python train.py --init="uniform" --init_std_up=0.0241 --optimizer="muon" --dataset="wikipedia_en"
Below are experts of layer 3 (counted from 0) of a mixture-of-experts language model. Rows are named gate (a neuron's input weights, with its number), up (a neuron's input weights, with its number), down (a neuron's output weights, with its number) and show model dimensions 320-351. Each number is 500 + 25 x the weight over its row's rms, rounded and kept within 0 to 999. Numbers have three digits each.
Before each expert's rows: "comes before" lists some tokens at least twice as common just after its tokens as in all text. This comes from a sample of Wikipedia text that the model never trained on. Tokens count by the router's weight.

# expert 2
comes before: "\n", " ", " |", " 0", " 1", " 2"
gate0:497482509515530528515493460488499563498545515475500489509514555466515462513532457545517507434496
up0:492518513498517529473502521486495554514548485493498481503499538480505514492508502525555491448491
down0:498504515529500493500461523490451498487504513484506479533507504507491497511531511495516513521502
gate1:485492517466496500480466515516540496507460526519521487480495511479520519539504500548497500495521
up1:530475445498520506532508486491445484553528504493481496497484510489482513489470504502483507557496
down1:480494484520512485467519505515491514491524487513479499536521494539486496518491526507526505471524
gate2:506452486491498514500512527540499492499486499503511478570517464501528516517477541476498463477501
up2:514455502510520509536493478520516469533507467499468494513500479506478501495467513487527509473513
down2:503501479523497482485527458492480542475508478536481466510535527512477436473494515495523482525544
gate3:483534509497526493445508546480511510497532528497466543508527458495552512493536512473504540489425
up3:483492461531497524522506491533509537535542480494454488501527529507464498535526435475479518528497
down3:487475479483505486516478490551511518444537530520464497461480526507511511501537534505447508530480
gate4:491497519494556490518486505510491516475505456492504461476507542454505470465461466478495504484497
up4:513483506488481515507470500502502425512498461511520523484472525482432498504462515508512486459505
down4:485504480548442443502464536511531495518531518489474516516468454532501480570501476510515487477505
gate5:467510482493479480490497566463474432483493483502515496543501531584524505497479496503490512501494
up5:508494514482504511509519460538494553549505522491501512489534470437481504487509490497494484506508
down5:497503451429510518492523512493510517481483511498504484534497513487478437454509528527478521489507
gate6:475464520499530480477476533487489484484474500506561471504506514484490515506526519503517469546496
up6:525551510471466517534491491535474541565491479530478514511495470522489484491480462473462536487486
down6:522521484497535548521490433547501497519519544484530501529484522488483508495498497493510470522507
gate7:453566490494454527550525493500485545522502504497513487568542502529497472482534493529523499450485
up7:553467512491520453453451494480498471503506512479498491491511535478489493536433521466469489528516
down7:495544492525504478505511503535532516490488501482508487461514508538501465469513482492483468548484
gate8:576526489504521452453512491539491464496501509509506464546487512508506509467499483489519561525511
up8:552491484511484494470501494504506482505484548494511452533476524511508526457493461477531532538506
down8:502499476506485489504502521493518502539516491541493531526504486522499489481451528530500528446498
gate9:481522537508532496518497471505484526471515498498510489541532517509512502521551495510463491510498
up9:497500539547540481497449472488495537467462457495490477511500474472521521509532521486477523543501
down9:491478500560514485490486518483521519554491523482526518524501451474462472508493496474509520510461
gate10:517456487467501466471500501494458510491501537516482531516511475470500503463481476492496489448486
up10:489516485524516520468509480494528466518494487482469485502519494544497479512492490520514539517503
down10:504489517528495505455535494545459474508472527525489538474503489433542490484502479545483492476495
gate11:468436415501472519522500484498496481501536521492508508481486527499480503494502513528538564529499
up11:470514503536488461465428480514509508493527475474492498472475503474535507500487528449499510488488
down11:492492549546474557492497516524453441476486519564506487505499519463550499502542482527478509470510
gate12:467505460512499480510516487480495515488524489504495419529526488480473501516499512526556511508516
up12:513505517479500497496532477510482462453487538531525563502483500500476504542535503466458499514517
down12:478516503581515447504499526498475491499481433519500484501547487500537513501499485480487504514516
gate13:555501498491496461493513533509505496490516467487505507508499527518505505524512523510467483518462
up13:497507539479532513553481489498472512505473553486507502503495504511451493473478442539541540523513
down13:467511529494462429546480527489533495514488501530528469523516525534498519458457496479494478499522

# expert 18
comes before: " to", " in", " a", " the", " by", " on"
gate0:505530476518472475505466502479505467476500508479499489505528483493506534481535500504512491508460
up0:499510521481526442519457493538505515516457461482477509461519477525497469507476514492505467501483
down0:559491501523496480489501503491533522510486502505522514517500471466510498498467469511481519495488
gate1:504498512516493487537480511482508502523540494509516498512504516451544533443504505495488515468523
up1:532520483438510496530508509519508462468509539499482512474484549491482452479488500484469543515483
down1:480505511549479502515484477511498520469519471524452515560483511493524535470508482502479470504501
gate2:510468474497501507501440538527485474482502453499472575503492509463456479579519512498515505540512
up2:493548502463530506493499523511448484491540525457507486471524501513448469454516516521507497508498
down2:553440491526434461470509510495480486537509465547485492521499531503492507514505519464524543494547
gate3:474476521507480533492478507507524493471528507496480438536519545493488540479508530485489458480518
up3:493486469513497509550484511486482562468509486477484473523518508519497513495532535426522530546494
down3:524513511504510539530487534498527487526503525547436511463446522466500501494503501548492501471511
gate4:486527490529517510439470490505469486523493545470485490512525516504542524476502500484428522462494
up4:502468494521464500471515516506492502484535501504482498561447481544507498504543534455509458467497
down4:509527482484513524513478503482504500473472489471443506456488485506481459529460460489515485501506
gate5:487470500532516501543450524493529491504494487503529525533486489492521483504546483489482548525516
up5:491506499477538536499549491480529484498506529447525509527500535475503475490483425506504530469482
down5:495442514542507504532464510515472457487591507467482533499494500502530466475519514500470485472518
gate6:486493509502503506525542477509550521469472508516536500484501500496515456553521470530515510514476
up6:520527466492504501476472484453485513523510499516529496469534531535484493470533495472507459495472
down6:525505467506525543558523513513525490470512519521488514481488526484490485495528490542494518492516
gate7:540510476507507504481488525489459489497492460456515512497499456534509534485512548487518493473455
up7:551512489525520526453542479508505511526501519511508466556564506492455514520512475501482511468550
down7:502493507472516514503473495528485525512520501504517501466498535514438489508499487514496513483506
gate8:547523540508519501476495477538525563512466544527510489486522535477494480519509516509510473505484
up8:457520475491493516493468517493503447551483513462517455490463449505488496491487481479486505469540
down8:496502584469502486533453514486496508538536478459494486495483456526517481541501513478464464524489
gate9:512517520515483470478498451516464509510494508555503507514487526518485504502502493484486486473513
up9:495489491467510472519509493471448488484489459496563503529528466447549484472502540504529499487552
down9:518499526552472514520517521473488540471511520463542495503488524518522512492499483497524493534492
gate10:485506467525539519513502494501474485566474493468503475470505501497496529501501530427508524502504
up10:453539491470482479494432469459484480487475519522498464482509549493511481501490557518486487490526
down10:479499485520499526469497529512525472497456500471522511477460509508509518487559527465503473498493
gate11:534523487503474507497507510504479491494446480507472482508480510519485535475518490458498490488474
up11:479471445508456486477519533521455529481482508524499488494479524482494498511512521504493480489478
down11:482513502524515479481474456512477471498521532500492483495474482487494456514524482499510492546518
gate12:491484469466496463461485461484543505492508487486492504510536513499562478516507511484534514492500
up12:534527530515478499473485511517532529524496468480502536487545482493499538494503527548491482515529
down12:472496533519518525477476450539463487513547499470525502497507495482527507520492445509527507488549
gate13:503505508487502477502497514478560527465520538506466442466494500523537481501510480498477497477527
up13:470496515518448495488536519477474478499502493491512565524501482531467507502522513471490495520508
down13:535520462483476569523483483503470493531479482493507477503444484505530478516487498501531486488524

# expert 14
comes before: " the", " a", " and", " he", " his", " which"
gate0:489468539484519486501486484491530485500491490478510427528505477494521543529485504508468447461491
up0:560531457563515564502494488500473496492529476527491540500513550485459423475551505469496554538526
down0:469442500496510474521498515476493516513517509491544481466524516490522482471494462510544477457528
gate1:483526527496511523474485528471498506522551491543460486498526520459526445467503532440527488506538
up1:505502512521520493495500518517502450514506507513483480477510508502485484436527534521491507462478
down1:517487486509521505467490456505450497509499492487498484560513547507482521479481489506531509512479
gate2:520516542513476505507501485459509487451521525548485483537473515516468469519498438482494472542512
up2:518490515498491473508483465458486512466554521521482467514508488528486445538494484501495466563534
down2:438495485509501465503514520507487513501518490455471518457507518509480516460526532485496546500487
gate3:430481489468492485506508505476493541508561546508491488469477487535506510514466503518495467474512
up3:468510505486527498508523492481503507527500505524486528495479528487509491452496500502500438492495
down3:472511507515499513499475537542471522449482504467532509522511473508496506564479542504536510492491
gate4:465462461519500467516501533517523504539479529472482504510467578467508457516515504518546471500506
up4:540518509492464509445516487500514487468494456526533510499546446511504540438506544517472549498518
down4:492497510501517486527502499462516491523483505519502511519505498481535527483540551510495507480495
gate5:497521470493473500500544499482511471484512518491477486506472497477499476518494470515442464493520
up5:493499471522449480500511453499504491462486497506477431473474490477493522522500458505485515516493
down5:531478489492500492513494464478533506520501486485501460505542506552481453486512502503529510509549
gate6:542482511461525537510513507483475497526571489558483475486500497524520501495473522495493530477496
up6:465484510509475514509481466506496556475489516467529489518524491463526509518523497493500473503475
down6:489502504512512515472497479498521470483544515492501512460482471515534489501473496503490521491513
gate7:536518503496488479525528483496491430506485545529455508490492503471477495502541504531497512451453
up7:491481505552493513477493502482540549470490518502503534471509454510457432549473524452503452518482
down7:484551529513526530521524512476499509519531543519498488524536525488513498478520490500545544488499
gate8:497527491495492529485497473491519508503452467487474472518514523518517482526434514482510520534496
up8:477520511488493500509559510524488524510482478508489472483490517534487474500479497497494505518476
down8:498492517536471514534511509520482516497541521494510520506516480448474496471519485459540476516494
gate9:519520503466433445512490515499482505499518537472523490498543491512514530554538518537495519511464
up9:492538451560456487471510508516510487527505534468525449503489562523481499483504480522501504524514
down9:506496501497474504468525533489498488493510452519484512489497480482497492478463519486477506475531
gate10:526464462492503510485532510517532520517484474507492513506498562484493486505503443532513472507471
up10:479495516476493489503496496526549502478512513474508518462543513517522499500480450519535501512493
down10:505459524522518528508528547528486477490499465534508473452506456506490515506458513481525511492441
gate11:488495480492500464538517500486526522496515567500504529488546511545473543505523470478500470510469
up11:440515490495552535534501482530542519503487527464482505467542524522482484532517506478534475481500
down11:518486497502484526515457541506487490492506497474513518516480495488503484499531497534428544503502
gate12:513525524503496512508523517485524491473543554468472498531495483499504484533450481500513518495469
up12:538471520484535470520484484493475526530533475519473477502452492483543523488495492522497503473530
down12:497517491514458482486529539508491485471443492489520508494543485500505493524467508437517520539561
gate13:473505508485445544506494466491492488541544470505487529503541520463507513482490468484507498475498
up13:495516470506532498489534531482490482481488528497495476531451530506524523512542496475497508522476
down13:526485481480527481532482492487508512476515526479506510454503484481450480490486491526473504505489

# expert 15
comes before: " the", "\n", " The", " He", " In", " It"
gate0:532557488497521506492533510488494507526490470484505488547520516483528498493503525497498488506514
up0:532524508519500501511490501500427475509503472507518537502496493518496499481466487462521482509450
down0:484497520516519516431519482527509509521477502451542484485474503515488491477503507469520510478480
gate1:500453516503535499468509480452516523452505542478505495486508487501535489516499532530507504525511
up1:504454508448505498460483489478517512516489534511517517527522497530516500508525505471541510488497
down1:515535522512501479487560525521521511488497482490501485542494498489493489486470498468493543485540
gate2:423487498494465499495511482464510499503516538541519505532489497425438515555494521462499485498504
up2:546523480490505496521482484501506508495517504507490513472494506505545517491452481504472517485469
down2:497518487495513467524496483498483456505502488531471527478460497466502503481488477452504530562534
gate3:467516499504508485503494476529490531490533498532497468523501507485494489506496505516500514479516
up3:490521468468517505458589522496508498506503524480565492510533511498485480461518516514510496482519
down3:540533451476504518524497454496519477489500509486505486511475538528524511497489509514457497495522
gate4:516533483466520468466481480548480458501493492489472502484490493486500491484552473528483485461480
up4:500459520444477468496516530479503480514519525495482516518515478536480502498507500485517506492500
down4:503521547530499496447514473512485464506498503497455500531513519464513531502524500479544481509511
gate5:502500541477520495477487505436504483495472520521486500511555504513461458511480500510505507444500
up5:489475545494471488517473496450461501456511528524474503496517524518498452545547517471514479484519
down5:487508485511546509477469476487519493513501494499493475457496500527491526461530515473537510539478
gate6:462427489491525483524459525511475508484494479469486437476523508509505506498504503571500482547443
up6:503519546463491494483490480510525501522483536508513554508482492500458502478489496517512526488516
down6:498506502514502521548527490438506541484526534460513469495480446516510487497513485528501538479488
gate7:484517462488443479481512512526493453546483521491499521523522463577526518452534533500519488486488
up7:496549480504541498476524489499484484529510535497461505546538480457483506515551499508501528490510
down7:500553530505497510522462565459520453483471485510511470482476475512461500557512510483556450475509
gate8:507489517523513490516510472488545506488485511494477509555474484509501512513477490498491499516454
up8:517499515495498493465533485451508471483438516467494521481482507527490500502466515508480496525489
down8:520500474446513478491523539506460508499461478487469536503561520457509527511454515492493488477541
gate9:494462470459555493496539482539557489482505475489474524494509518542477498463509487472437488489468
up9:517500504476482498508528517481467518503485526531461485493474492547495519518492465501517483487515
down9:464494497489501530508510522519508496513518485481534524487527461469537514462514509481517517491505
gate10:510458501522517436500490513547488454463513504488517476491486540524490503485495512542488508447531
up10:536494543535528517518505499484503489526499531464481503512437497505508482491508479490497470486490
down10:488477488481495508502526501512527481494532480509472513481474529484542499522495525492468522478486
gate11:491478509511508499549526518478497475462504455508461475520472482546482500495533482507489530510522
up11:457445500521525504493526488475463500423503506522479495524543515500495474495547481450483531482473
down11:497489502463508571519537472489515512566490461517532506561474499500517528522479517526508525512554
gate12:464485454484535507478476525503538448479516533494481492464463531498469521486501520481483552518499
up12:477492517477495465517507519522434497514479476502507484508508527541587515496507498558510502484488
down12:489524531518483533498497445492520519508524492521527483472475474491483435532472531488513505538495
gate13:483488503483472484490518496511506486460539521508502478544517490485524550490502473465497527552532
up13:513473521476522508498534515490483492500510527500516525500484506554507539471552465491499513539491
down13:487482489473486499474514487486472468533492487503492469521503486499558519483505490552520522514479

# expert 10
comes before: "\n", "-", "|", "The", "==", "In"
gate0:455488493503463483477418487501514540494507475495535523517523491477501452522498494473488509473477
up0:480487486518479462489476476550479512507494509522493448544483499507537461510571474498484520513515
down0:508473469492516506504530553483542485502500515484529481502501517498465480460498547475433518442514
gate1:529469537521453466497544535495491487474512496507532507515497440496490487504479504508535508493465
up1:535462532528462513440501513511518506471520490503535522508511472500492515526515483479517535519487
down1:513516505489548513489503478519535491473486453530499473485501500501526494475473451516517514536524
gate2:466510461515496497539489507540541493489513529519488458525461524486511502507450488501551516539516
up2:554504519469475516480528534527482499499454480498536553488526493507487480526539522469469476477497
down2:473489488481509505493476516516522516480535496503483552508534523500514512489515542466506507530465
gate3:500525496481534545516510511521468538529522516480518532490538455511463491528479509537547476527510
up3:516478496515474429489506488489530445442486494525491468530452549498534492499516486468469539475504
down3:491486477513478481481477494482481470502507524543491495510525489542577486473453487465483513488480
gate4:477506496504505466510451526555446455474573481537481516490433492486514508482503506476484506513463
up4:492470522519484463492461483520511463484532502501508505472467502515495509475534500477434518504486
down4:462517499479523508513469469503516525492475475517504530443487539466486494514449495479473507493481
gate5:503559492508496529528514511525484487469503515540514487485525537506525536539470453465544458530559
up5:513551498518491517514490533508450480449502507507529508468541550490516517524485473516514482523516
down5:558516538487463493552472521510482517489471491463505512511497510532484497435475496494507492516494
gate6:499467487491475514496510524493514490492558560508488482466456556476482505529504491481481471515441
up6:492457492497506532501532530520477511469529535517487489509472535513500520554472487495488506516466
down6:491515495520523512492494561458485498503440508494492502523515497473497538522519450549479526453448
gate7:488507485525491511538525535499530509509472483518527492507496498470459503504533519490509475495435
up7:523501464498514453465509519483448494468500486494479539506482435465471529512503537486519518490496
down7:469515500485549562472472554494528463507515527520513466486517433509541522470522464501455488524462
gate8:538503509525496489526542481508527530483504483495487516488476499509529508488488491469516514528514
up8:464502508457501517481493468473415453490492525496517488523476450509497485508536468484475482498500
down8:537503502524495503518514495528480510521519489524500502533544547475500501496493489479497479492524
gate9:557498542498515526517531576458474478568475533508532496505478490524533472528438507530516515516492
up9:544489521500505489505535500450445516546472543505500491504508501532534479466456553505516519512481
down9:455478482496461484477489493482519462483500453508473527467489452492533483520515506518525502480531
gate10:445503515495525491506438490539507473503514507479516491524465480522500532494459480515562526519463
up10:466506447494494472493512470525509520488538529522481498523482473479547483548496515492469524517503
down10:522513501505535553478484494497518456471469457481496505508505483513509506504536492498484512544485
gate11:535490521518493515513517504471494532517505517501500531507500490525494512549496493440520499494524
up11:487486485501515574505502529493490493506507537523504502506449463499485490518498504534497498535491
down11:476486497540524525486501492523494490476472454547474505507486426486506471489511454519538492459516
gate12:509486524553501466530498544492536494543536502530504505526500519491520455508517489492509502494502
up12:528519473458484545447510456501474505499471502500480448492487493541460536473499497476477495499493
down12:498483494509482493487495527539502486463485495509499498510478534515527515542505500497496507502468
gate13:468481483488460506499461530472482485529463481492515509516493488479557532502537528552495470469515
up13:444456510468486496479483508510504477487467486500521503529496496484499527453514507524503520480508
down13:523481522497519549478513535501521509495477527470529507504503491487500513510530533484495497518489

# expert 19
comes before: " of", " the", " in", " and", " was", " for"
gate0:466496520472492509483552521503505450481502492509478510507496515466534476509452489483477542485544
up0:513498458487497494515478495463518502476540485510529540511501489520514463517530510476505542522496
down0:464472501504502505510543471481511519524462506548492498457507487457480468538520515486507527499504
gate1:442543481517500510500510462538550504478441504483506522468538502505498526448521495520479495503508
up1:505501472528514508527488456473451470519556515492479537530470501489512514468548489500487493494534
down1:435512528524521489479456519513491501495480458513497496527518528455487503463494519545462542492491
gate2:530550537517501473543511477493521497515522497513510484506468494496510476522522509509528522513485
up2:473504534530535495531503453510491523542484509466541492469461509522454465526496460520468543507506
down2:496501500552498516465523501456481446509538472512520443519513546506471492511475494508498506546504
gate3:502502511512499483473482492483511507477454523482500488514511540496505498484480457495533512562537
up3:484524468508485513531484513473489480492486471474531427507470524499505487481550545518473547465470
down3:476488508487508486493521550526485495466498464504489504471488440542534439494476497466542496502493
gate4:532516453486479461534519530499458504517473496522495529483529477514487535487514501535549505492483
up4:491493524533516474494508481473530478505509503491490499531502493491473492516508511478503553480475
down4:513453530472512535518482498483509515525490519506511517515538535526509527458492553481506499507509
gate5:485472494474455504558520491525479498517522556522540470525483482466493500523486461499478519514488
up5:502523498537551512484479502479548490518475455467471521486492520525515474487546482511559458499527
down5:488510492466493507524517500501513470523503476485541524444534452501505535494479486438507499502503
gate6:510447481552492477489524495509487527481519555495488506526491519505488457491556485528497520437496
up6:503472499518487500479532514482481518454504486479512505486468498478508461478495509572497564465511
down6:491513504445509549512492519474549521438498522467514507506531532510516512484496525479504505503455
gate7:544479513530508513510522522470508514500470526461493528524493495493524522480492499483488489489451
up7:491504480478488476455468516484449466518493452477528487517484516509470486499479485494502493526484
down7:472465488433504497522475523503510523518484505502484522488504475465543469520537517516509453489476
gate8:509496516508491431506503500496491502508539510515502468528519529477510508512520458499541483488533
up8:515496512479569529498505483494488496510477523544509546507516495550531567511484485473522528494525
down8:499527473507468527504455508498546465493524507467476451510486510478487493467495521486559507528497
gate9:473461510519446491514531510502534501488466508523469476541521478540516433517487469546501502511515
up9:508512474496497470496508493484480553504499477483481461523535539480529493500477434569472475458523
down9:498512552503451548532495489493517486445540507488507484529454500496518498540519482498515505503534
gate10:482526502538505501487529501458496525508496484463491508478469470515478452494496498485482494459487
up10:515482515524588529513512513526458508482526436497425504495489468533501512485525511517481550490520
down10:472552495496492435482512484510528527484512507482481548492508480491510491490534487490536454478529
gate11:488485490498540514492480487492511505523465506513503514483540449489508510496510528487516493490507
up11:483500507516493438470505508513518502514524493510471477515495536495463504527482512480513491556489
down11:509509495499464510503503479456464500518514509466549539463495517488498524513546480504494528508460
gate12:494566515502485466469474500528475536481479515461486508498475464502505521506481526511443499539541
up12:468552513527488471475455524505454534473477499480509477502474489499492526480513506520497493531477
down12:490442455521515490518453476543505544533481484537485519536519482511508472515508451502497477477460
gate13:526475544492543465464485547482545478508498497512526468514530479516506484464501521523507493494458
up13:515476518470517484538455506523510502514494458514507503512545505534538519520516524467521470486456
down13:497512475463473525524479493473474462480498525520484496484475478525484490483504431507493548516505

# expert 7
comes before: " |", ";", "2", "8", "9", "6"
gate0:502484512534511525543522464484508534451499482506530532544502490489500526523486467564459475489529
up0:521454483538520528497523473479488511482520469492539543537501499505484483458477482545513464492496
down0:471496519487495491493510518527523515465476501519411499499504499480484448501467468479523509517508
gate1:464443511483478432475509566505515506459522513494499506519528450500518499462472494567438510481504
up1:475445514504478472507492490537521499485504477450491463500500479468485491486522562514468493451516
down1:523529551463482497515536488529515466539488504499427517527540481530502503523512505534554532492513
gate2:497510497464474522530484550506539487491481511484534523457504555523524463524498512476466523526467
up2:512532488531515471511494509479518505491520502523470555498519481502483542428472478490503481500481
down2:481480454498482529453479542495494542489547484492468508509519465472515491510534523475490506524480
gate3:499524523500493530525500499509458499508528483501510545527484499513495506559508497510526500464454
up3:489508525520477497486476530467505510512480476534468539473495539449445492501524487465501504512467
down3:520494556439485487524477468537493521506499523507479509484500447547505548475504520461460487503486
gate4:510526528486513517513482497520515513479504494529498561491492535478494524507442502504516490501509
up4:486524529527482491492482535516507497490471513498499486507511484520492513510515468517484477509475
down4:475558471531471523492503493499515500490563505508486540546452484473509522526488490476527532474497
gate5:500460550484471498474550544491515492484484541471484529507575526500493493468463462511506508459532
up5:489507472499535493489523500506520481516521525512494488489474520473456490493519503506478507445463
down5:503473532459492488511492509493517489531471517478490507517483503483529498474538537480488527498505
gate6:545473503473491501515475470499518512528533470493465525526496528474503534530454488535482447478465
up6:499491519496514500480530507505493505520496507477530540519469465493534505530496548509529492480482
down6:433505508503510499482498529511477486465436452490495505507518501504506465477526450519510506466503
gate7:474504487476487510532503561489516495516474501516514520550497490483522493476471506531498507505508
up7:519530503514486488485484510457464534529503512494493493471521533532516511514516510520513484472525
down7:522486461477516514497499495512502522525530485504526489498499534500488473522496501521526531468537
gate8:499506489481518523483509498526570498528511475508564507503498503472460497481489500537503499483475
up8:522510488522474488535494515452480498495479493479501511512504486479514465511538492446516534517489
down8:534508487483509458567477511558481502532456506501499466474482468511519437465481502491530529513515
gate9:458536465508489494495552494450482498503482452500489499496552502462500529510486519498482533534523
up9:512589473483500493496540492468502516514473499551524509497519534493491455495480506491494469502509
down9:483458481487526480476523472452484467514490505478479428521484550536493511489468519536471490492504
gate10:489512519514483482500511499453496451496481514507506532531480533502522475496495503518471525542481
up10:493463511458532490473533486487487449524491494497522500494523488534453477504528478466527526480519
down10:482514484516480477461520519516458528500506484483533494501492506519519492492493496511481516492513
gate11:512458479501524509532533537506540503511476481532526450511483510492537518488509534484506492467498
up11:524492497432507490510507498517487482541477470500490535508489502527483476527481484546508456508483
down11:498491488487538466466495497496508515503497544505524552515508481459500520466483524475473520532471
gate12:519462497509502491470488510468513492497441518537426474499480492543474523462506514492499514465481
up12:513488491536501519474523536497508510488473498504461438502507469503508488451501550464502506472510
down12:477497533508462525494496529538497491498499488510490503474481468439459482484518562495524495518497
gate13:488543515481472478494502554523499481489526543510490535502526516523483464508455471526506505499504
up13:518505501526519543467471437515492542520505476486510471481477496492515513492534529465486513494468
down13:582467517465530563533512546493467482515501495498519491502489497510518488522536485531483473512471

# expert 12
comes before: " |", "°", ".5", ".8", ".3", ".9"
gate0:500485476495515531473509488489506514455495509525490450484488492493517549495508545486517495474518
up0:504502492444492495528506524559521488499526507526481498472540527527504444507499514473479548567489
down0:496529532496474507506506501487543494517511489510492518520570520469490465490517464489465471513509
gate1:482533495523503506458493499483551561431535455488475466493503467485513532528466543489487514525475
up1:487506474502475541529530477487474450529522495517470478489524542473541505467476490497483501494480
down1:475503461461493496478494510506499565517494528471546486489490506476501529474497503499474527547536
gate2:518479535527528516512478501479516458505458494548457546496534521470495514535541519490488517492525
up2:468520477474495522509516495508482528498489495479549420540506487499511490456506485495489496512493
down2:515484524447473535503515464527492511458507467520445468504445516490494460493489483431517472510488
gate3:499478467441543488506519519506443529500536468494457518530485491480562481498468513482502478473539
up3:471478488453536493510518510488449521494513458489456508501524492478535462520490481499487506429528
down3:540490501477522521497484469513531499529496477518482489571506496493496502510525458531461492482477
gate4:492473464509499493504528483507501454496515533457498500471517489466448496512509478473471464540471
up4:521505471499528504519490531463488485510482498496508527447504514492478504471486485457556476478504
down4:524508542465493514548506493467485484471497493493503502561502472483537499494516466509504545488464
gate5:509461504490515507480500482502536499465570462513461503499513505494494538475555520481526516506495
up5:474519541499487486504489497481477487515481506501528501495499482523504450500493500484474454492534
down5:506485545474513488496523496508515485546488483486479455506507510490486509480492476505526510531507
gate6:447516488521517465492501530516532478498511535476470546502524535548481533521527465493520478469467
up6:453515479500511491499551535530566475498471527521479568500512507495483548499488529479500483500501
down6:546529519521502485484478507496504513503465489476504517515472480536525457489517548489525473522514
gate7:525500466494463456510466462472537504544506507512501509493479488502512468492490455503476450448505
up7:520455512497530513476465550519506490505478498520514482502492543515534500453467495509553516507527
down7:477539560486506515498509506472501490502536463492471515482514516486503490505477493475537492455493
gate8:494514500459494484482475522511510496494527519476513465523537517462538521503542485521497437496449
up8:486474481515453473486504505505470517518540500498529477472506529489505532479513503523507484465483
down8:504491491473498483493507495486508474475518513522500478457520486479465491480530501483450464540511
gate9:518488522464532537488518487472529517516503497482489475500437510461500488516484448483482493491481
up9:522505489496489498472482514459575528504503524512514505467483535526464513474478482484484542478485
down9:514506511533517497507521497501483449516518532554493524517517482513512423476486486502496470483520
gate10:518520484522529497501454504480493487551510496469478485534487481530511522443513501532496476530489
up10:510465521462511477486512479501509484458498486547545539469508546533501528547506503492494508441522
down10:508526495500467503489556513501482525516486527497501471472466526479502525527480522497500464499481
gate11:481513457479495527484476511507527498492500490514461508468478511529514549500535489478496446530465
up11:513519493494492478508497532511471517518470497450486460500501506492510532487444462465539548501530
down11:507466513556504505526491514480516493483523538471484519491472525505492477547492516535515475498511
gate12:490509504500543472457495475498530491466528509489536462527460497509501497546504500526505475552487
up12:480489451507478520544480511478467458486517479489484530494529466515461480446530515485452529513511
down12:503511457520486486530510531511485507468458559460507532499489464455531495484488498521463554533550
gate13:490496509488509487508468482539514526462533516506493480475510542493491505492495498529481467455466
up13:536521516497507485499493504474517512466523475499498493517505462534532423486508528502523521538510
down13:469525488521518483554496455498467478487492577508495502505513478485488462483466481500511509502543